config.toml
lr_router = 0.000625
norm = "layernorm"
norm_eps = 1e-05
tie_word_embeddings = true
optimizer = "muon_variant"
dataset = "wikipedia_en"
Below are experts of layer 6 (counted from 0) of a mixture-of-experts language model. Rows are named router (the router's row for the expert), gate (a neuron's input weights, with its number), up (a neuron's input weights, with its number) and show model dimensions 112-223. Each number is 500 + 40 x the weight over its row's rms, rounded and kept within 0 to 999. Numbers have three digits each.
Before each expert's rows: a language model's description of what the expert responds to. This comes from a sample of Wikipedia text that the model never trained on.

# expert 34
What it handles: Months and dates. Month names, and years or day numbers, in date expressions and year ranges, such as 19–24 of February, November 18, 1810.
router:513506518465487543436510437527443505524474532493469538565507557509445458454473490522447540437494521460454453472525522534520513514474467506471521485405485487455590571565556570543503535534510482435568502492510525474482503444544412485480424525518419591528509483469526507478544497539450517551508477480582480491483533513467500562547473423543
gate0:523530463534503511512553510560509489450502543468549487475453510523501585459480405521495502532540476489531433506490539511562441472498504480532504565485509552423477563461513484497427522484494483506447526517497554482520441442511473514531518492564457466490538452484546459485522461400514507444466513513507504437420519517540488611546493472509
up0:481495531468469448477502498515499504476511468479542463572569493510535503566482561536527535389466590466512519522593508536449478440457565538406475432392468480541486526559508540464518585555578512532513577479450537474503473487470488538494506513428510563508483572461436493538492500612507476485519528482548510502540504530512505480418527558485
gate1:545520508520489583509496465540531492466532439469451486512525536482408461461529505456486572545449500543476541469460491502508398504536540514472541434548455493498496476497413482526534483542533499529505517478539517440482537504505494472518507469484566483365512468584482516483516494499513561520471560540425489563518525482478478504482426528564
up1:561542499515464512525489519503533468467501461506473458462497514515459461500480461450499513499485504480515589455449500469483417550539481551500511409531496477456485530485474490540546452518528503499526493455538530458461576464501464487495480473447542565431526473562509525473479459515497511507479529530459458509525517521442489572423430532518
gate2:450506457527450482512505435444477493534409490521484515545481461485477540524527617476509452451537490589553444513472533497530493502521519549493526496488515488515478438553568575500486456434489505540542597506451502506417488488533497448401485492522434485489505423525595452505444478574520532573489552505482467549503539519505492519496459476477
up2:554468558479496491565447531571499521465577483444526476409505559479431501505434444476448561543492526407485502509459413525536484475421476468537485484540509529499503487492409458491508579546540507451456446540544449517540502542478556546496510476514545538509522504451385500465532490505479452435520429463537562510521517502472546497539538508490
gate3:502437575502547467558517443540499511483511514534457505519419422481509511479461491504453485596541485471509448514470575523523565445416527500448529502501525487561565447508531521482524517501464517426460460478473497486542426480431552493543496487539485517568441503497477472490485536425466444470520451457506386421608489465522428556462540502519
up3:475476527551418508501496484431476512482533466472437473524466441463519473547456482529505438483632590516443527549518467536524473605509500443497529476585476504518536467491503503397537391532560480479534512482461480432519497403464498485550504524497515478499522464487466544524572518506509522451488504535512487476513438554561466442495495505487
gate4:518514531518499474534491470463527501499522555496491568506383497507512555524432519482489422495494510531514436480559477512503501559525448409497501548524589587462513523514539531470523485419540526519490536469517479481435517485568447526459505507471463471578552551528482504487482473450485484455432520546535541530447545481491440553461485528437
up4:525506564494549438541514434406506504491571504376524448485487473436512507491495521514516511505538480498528495551482492519485471471487524489554515555527492486521581446468450494412502523478467531512453568502466561537514484537451586514453464573509507550505484539530506521462545467503496503459508498490443468498550485545449551512531551538475
gate5:479526449555469527515440463533482467483503480522575485541589534550539408445564541386517408505535562504512474433490524507480464547514499501425474497417494530497430517515532413525493538464445415553524522506446577502510479476550485523532502521453521460452514449528546499475475489463562540468442452506483476562495494505476443466550520559538
up5:517515476552411531517481509517541406479546509533514449450527508508503542445548541465562538604513487609474527512474487471470532455458510461583470519519504534539494490469494460481492549403460424491434539469449491467465482528481494510445587526541500485466574563507526458472479452439502467478477494433471571498533502479499516514483554499490
gate6:550581517497514476555425505505506453539450544507508494521466497523584481456562513503593496446458501513507513501489588461512477444494507440463542503547491466528480478518557540565542500491570493539516606508490482479447546531456538504486517499482446543495494458574561492472480498470509536503527560532468490542491525526469473510505430494516
up6:488488546489514538442540502506459469540535460529467530488508502427476524431442545415467486450504492493511482518476478533554342524485540573469499516483517517513406399512454524481488528508537495620534522516491428525469502452500464472507486487523515445495462468490505478505492482555526515549490568493497539595452431549482584436466516464494
gate7:506476469462445516455487535534506463522521459534472468488549523538597449524519480478513536523430467534481463501474561477432440545411400507476511577520486507516482511478517514506502469487507543517516483477500481469491473506501448543524567461532515485563444456475503522554559477586541437516545484466492442569502520432510437505563551516533
up7:492532516503463436563506538526474461522438467451441515445550484482470472488579466421538581602469470498530498456558510508514512447521521535528562512536456470658476431497530508389515491463520528460488507519507492479531476565511585466503511496490486494459447509450545484476526483409532458461576487502511508478567573477527441471562511527536
gate8:511472488432547561510491496506516605529503524543479465443570498517478490482468453481532482499519502459472549523476552455478506512557470549456470499496468447528489466499518491588484423474502459481527499509523465498510459442473437488532491495539625542461466489449475500530544446517391516508422499484507451515526520470571476545526478485476
up8:486563530541471419462537519508478471448496481467493599526480480472503454521493481549504529500465549523476419489517434537547500472478536493518526491524490528533477513479514503451485557538487542457488458555500537511511566526535573534485509439456402488527541521572486520477488591488528451473517515555485588461487509518455503480455457483542
gate9:536511491458568524479509520503476513479539425531523544467454484484572523468510507609415478543509451497468492495484490406490518476516576515446473461550446571473585585542488499546495523552488523531523555480497512591471565487548510435529471430486554509416493476528477517479571454483439389465487535508533438487497546532461507515493459498509
up9:524495519505589566548509491496505559477464521464480493435453491527476553558472493579454452532504404485488472542471406513538490504511568488554500492521468576504542545492440457494460494507500560496491506456512493548486533505490500486518535450512506456521536486439467603550496441467478505504523472461615505513494415544454506456480461484499
gate10:504439504457557479532524548507547475467505487420531470547485490490515563425464543445485511551522485512485506453490480521480545539471488540590544514426529482490490452511422494504514538517499556560460485496426451506554433517508459511546493486459529533543457535434499518465439454499569441514434506538480509505484456455515533499574565457429
up10:556486485509495556502473523562498522561535525448552386535442539509485483520458469459478483468513523423554520448485528566471526535510520506547504536482527496518435497540491483515609482528512547487525434541501491485458436502504449598436462466503481462483524494502551455525470530550528447509493598491403502563523406504449519527439495474442
gate11:475530483501474535468475505522508491461457486557493561567574548555478483513570425516515528445489490461476457551499536434479480512474538534466509473478494479502479521494513532524514548498508448510465485490462532523434464504498472465529437570425459435477437546475432495538417559534535540600520453509451507541483535439437463521566449555467
up11:530555469481510556505488524451498549491548457490507484394494457502501551449498522515517426580544521499527560513516439536556506554509530452541515518527501498503467401529484523517533470468491587524477439499483504545518462514508538465471459466466552448497540496520460540516518476481495498454491569508527507465499473474498515529508484546502
gate12:457462518558500430532503589551463514443507524498455492550547560491529523492533466518432514464433515541582510477496514473460494475468403501481545518458533450467466425466508465543439507525474563577552452470516482486472529480501547528580500467506536504520503526516516498478502514520531544562491520519522477481478482407507413529531483508458
up12:544408519550448478489539506546482491547484502567430484419472541493534458524558493512488472498533577520462466537529504474491505455500486549490476573498494505502475480503485522506445518535379564517536536525533412493508540521515515495530532484481560547495564513508435528524561520504578493505448520444523474505505456439446426528540437572475
gate13:557522553475563499478439538478466472497487552488491528530546521462442539489529605500506483452506488542516514462480501567483523473494461552558561454506542461484428520489494477506583474454489520604533551491493444524482535588458477486420506528494499512476432482527530526418479500424464517472559534524474552481521443534532545511446519554528
up13:495468461467537518434552536448482523519497473582514456506456500574502490522501480551474500575512542450494475493516514489532466512510465454468490565435485485559536469477515487534495460450414531457528448469539528501453479494489478578445602507483485513526505459470505485555517506555488506540496538490490407459530464508472470547491564525509
gate14:527482453573484545512523499480528437478430473452447573505559536507505486531563476497517507472437496558499474461558512537523527476548514424442482452490482516471500531507491592476465543493422474468431552439475473537506442503507521506494479557462428493498553622508435512500574456507535530494515490524478491510457586482458511513463432473547
up14:566488454538468527476504526489539423503488516489505583475514521517545488585538474501482473412455531541465448478557482420488554533524492458461493501558439525516504551521523534439536560514522557459507517479484547491469445542535538547566459543430469480457519638514456489488488499464508478532524534441526466527499569472486488562496380509559
gate15:513464546533472458462458566548522487466379488510406543495494503536530459523481470479435569533473511492454518509537538479465525439483560553498482448480518490428513462452504574506464541570511500513454560481471422479489536527586531479481500551487483518447504564531451559457483446504476473486582492498536518436499446569432551421406509482433
up15:562472535530586522500484501522505561516420448561500528413418488473494464565451544468477423527500499583470446486470522516524517512546417485533519549512499513523528457571417498470478513467504496542483480462549534553500495563498492507497532455449498470549484427489496521520539510421544514467527467542490531476535480538489462498443530501491
gate16:532446594456509520545540486587534453483533477551507449468472499468524534444438494520502504508516560507466483535519504497494514542474447480371505491446370549491469445482455573496483491533514505495495500510437497519447508391549458511451456483455491568516510529497478494470446507470444486551462456555562453544457515494487472573551485481512
up16:500520502543476440447480415445423477486494509466452485495435443499486538544550509529512462460518514550492499483490477484480533514511480513515475493494541502395543592557549449499495495429467520492544531550576572547523497508459450458480461542531554496497463549499541478434538462479484457491530440459458473477498519533488469435507509518490
gate17:509602490540470457468477528472496548420443460450548483504449501597534410532517472490525499547493516411546436475542499519573505503479481460465530532500454527533458499532483494495486517533529513451458597433515524465422546470526483527482519496480498579508532519547507518487539530514484451474441513544576473449527490533503497543415512566426
up17:412547535461520544515437445550493583538501502479506500504518446533449436487571528499491463453519478463435507510483516477602502496466536576424508491560460551561485547558579514477517584519495482438520573510525509444488522468432503475541503502489480536465462529451451447580496502483489494497413516474539499541500484509545458552511458534494
gate18:492487485464535521495492550450494475447486518569526467519492481463501531431592499418494473480420505439417512491595412484489519493534524482556524557448553485517599461545505493519500515489548565492456520496541528441469492496473609444436438486479481586493548478475559526467487571505502436511487542465471486501480559526491495496528453499549
up18:490501505474465494488562527437531426497484597505460461533466480487554510527622513481507533466525563474509475543563457536421480510568469439557519472444571432546580402500483474465503519443546544419439435522562545501470459503499522437458529518411495549512473507534531506467512473482577474489449525512518466502483550555397489498545486486485
gate19:445421472493537446469490566504474595454475539534503466544488511500494459512492459506464509473532472520506480572469521448451449449526539464529480542514493424524475515470523445469490490636442537521451568527458442595612512442518434558509539491560487536492498496505438548509514536585510497467501512515569513476515514491422466447504506494427
up19:443463458479461454479453542482496520500435498518487445511477539488534488501490460559493502417548464508480485562538510431495439441527530475537494473518536428461488524500516455480474477606433575473466565506517436517587504496493464496495484501501498559508480549498447515541502518576519501467489509568535517480473502467496510434539500506421
gate20:441501473512533463507602586446540533465506501514498495493489516516420512540496525500468526499469588470549457449542558525475570468518523443478520472448609465490517501500495565463502508478511535461465429426585534581474605572490490566461462482467536528507521509567499460403506467506548534460458429518561459435533509524448538555490518528501
up20:522475481485534439519438473446491493521522551519462505492486493509500448583490549509486478519507542488454550522482519533464500507482526530521544498526562458461471462432491507561573473481507488567508459502457507536411512494501495512439516469499598590491438486576550469542472459556488528414529527491501542460495480510505548457389503475470
gate21:570524483535456492477454568519494485584436437562519542504515506560528485503567515464485574509467520549525459448509516414499460497470485492563550517498515514453416525506558537526474555485487530524445473563497499407524457522554438515569533489498460443569514501451513520427422515410541540560485461499495507518471501466501503430505589516489
up21:513515612496487523527537451501486474569504487571485494510541418497456504472543573506541456518514467556519520474437581516529473513479505469512480515480548493598488610443528513481473538439514454501549469526565444490604493431522526443489554489508528529480483448467545483517521505404563473459489540488504449496517457462535472461493544450493
gate22:491570495501511451472477540412523526483498465504461453493509468500544488452588535507541519502556534482457446532573517491481382601493498445499430440489540507434493512487475466484500503493496526501561438494469512498497479545510459462444449532420553467497504531448589498505518473529493483484518518541521456471489515468498571557497520523528
up22:515571523507533472505463565476462483428506542446531462478486443558563520418537447447634550497475541533515450475485514499482494454450487474510570417466520512478455436432495463537517576533525531484514611439466505538553449478514509537470487532460477588533542498584537518501527496493518492559488533548532483460523521531532449551508438510437
gate23:509484551475444506426507495521410533443459460554478441478504518491520596483542455493502507497501534465497471457497482536531527573495518566481475521498496499480365501546486505550544565378453549497550494555497493481486491503546424535517432502475526513561591484458453481545516462519487457498462467515545503509522473487479487530526512505569
up23:501458475537584532515504516448527495566547484484541514538522482519503428535472545508506469469455477518463555515522517456486536400535503471486544473479508495483599477459549490495448468632513450452452526498539515507503472521440506484476548483495485510410429514509488500510485546506543539458549469443492482507511542481490507494464491485487
gate24:513384514470489493495535467470535471495583535555530535545561442509516526481515532517552482505514500503498469518472562570508547445546472500429493534470560444578505534510543490592461547477439464451464557462513542509482461510463376473548451459542494548514563445524486469489527484483495508575422486491480454526515494496453450488499551502557
up24:540496504455532484499481522477474527526511497523472553474510498492510560477525549582506558592521528472521452568544463483514490469476513475530483504517541484494449477530509547534505472550460530500556525548539512581508502474561561490491496485566586470469471479472491513451528517355521499542468504538523549503490506500417505481509462515546
gate25:462481543437424504502438454528525604520525494456445525534495431483498545454457471509605528559505553455505503533471518561473539501466513566532494464524485537538550471528562519505518488531452528511542438575430475465480531513479534490540528468520522548513460528436454420537449535470464466451432530567540478486471499558543553437508528452523
up25:500465529501463489494527477498444501489559559550496534543459518521484530461516465541485550440536548504510469546527550538458469484485555540524481528531539562465477587492498517567537512608419444521488402462506441494483504444481404589525557531466542469495482483463441441506471550518403479477505489512556363468474515543543491557457556476494
gate26:460490453510457470513454518487531453557465527482481556551529525493563525464464547482553450474434530502417559513467474388519584509469445544537465504498567496423525595562573517514471577523620475537509506478508499563477518592513532436475502490481489505484494542515503466441409455444482521511554424537487513479471578488521484474485515465508
up26:459436503544506547497494479528566472507466491454441511527535477510509507459490507481511432504508516444463465555504489414608494544421478513496535576506557448515505582542535490462518495529537504522526485500520478546571501578523487419558510519474504458459498552497403523469388471442539555524531489525498476486494497441529519465542500491471
gate27:500538502528514491513486478522433469473525490539571499499483512552437514548505555538448424524438448537553526410515482528538520516477408467609522487542502490519524492570468478543576457529516496402507457451510493528503509547517536571517537493430469557525486472553531400473526538526495487534484533535503520494460538564518492512448457578561
up27:447447490484531558544508476544496477522499507473423473443501488477584480498469439554497524517555489488534486522513503562530506509417437508472464567475487510526661472522543496493432499535417488545437473551466491470616448395506493456543484486520551469590482515518518514453501545483471497529475539456492436431522500489506488502522589498494
gate28:488509500622487506567502536526470437464512518532484538521489532528494516483512524499556518542499527483446532519482484518491432529523493519548537499555576494471430553462497452478501520499543490451484453467435498423562502513559499524500432596493480488491520491535474486544576518525450504449536487520506538518498505519480565469534401499520
up28:481548470594483524586443579503461427487492519513405513544521551486529499508537509532514512538492498542447560504484486499512394478520552563497576435501563507484466563424476488518444514463473480520456492472439468482552514517531502412465459554483512457495504475544522490548596536517458495453567561476510594458493488477531526487454445474507
gate29:564510461520507422477516510480422532492474532459603511481590521494488515487521512492508485535498476583482560480502403500495552484613481474581548463555438438513426519467516453550500494499522507489488473443406499545495511564508458521481523476507404498470488481500505566546502517496476498462519536476461557475580535474538470459439454547505
up29:514380553531491509493481537473532487592522524507489414528460483520505456487537517516481458512500523521491568523508506504550467506528438524465482592526481463497535529510590480519514459614518445447485535489498581476532466486425466491457520514535554499499559512506507484485535560471569478488465498508505425455532403542490537550575512502513
gate30:476456493503466501466507581504499477530446458524456450485548540453474428517519527554554584572499520504479579450481487529493513535503508521524482474507510517500401502453470542474545451525486542518501425547504527537445537505496419509528475502522448507519473553481474477530529590500544504578462412516488418523557479476472531553434556458434
up30:492521526512508492573463477506506477567626477467531568534562573471493478453498531477533441477486443536546475471534445508508519515565469432473485518459505509478479630495530508542473498561498485494505548503464491495545415458549483530506540460518397510538490549549412512504491523509489467516452503523537537578557537500527452473516588477508
gate31:535557508533461424585490513507527540470492449491541532472551482483477515438534517595476510540432534476473544449550493437518527488453538477499514474529524545452473579512499558493538483514493536525519511564543549441496585549605512462481475472480541571443512512487493439451446541451491536493546477523501464480605519500471516558487507478470
up31:530476516499526408456497523502504539545541520570507541484511531496476507485464459484470518559527508455483467525504431530496516551397572477527515475459481435492463531575501533465554488561494504492504476576544559525476514560472434474507489429542544462493467523485518469453422497499532534600490538451489525477535572440518515466523620460501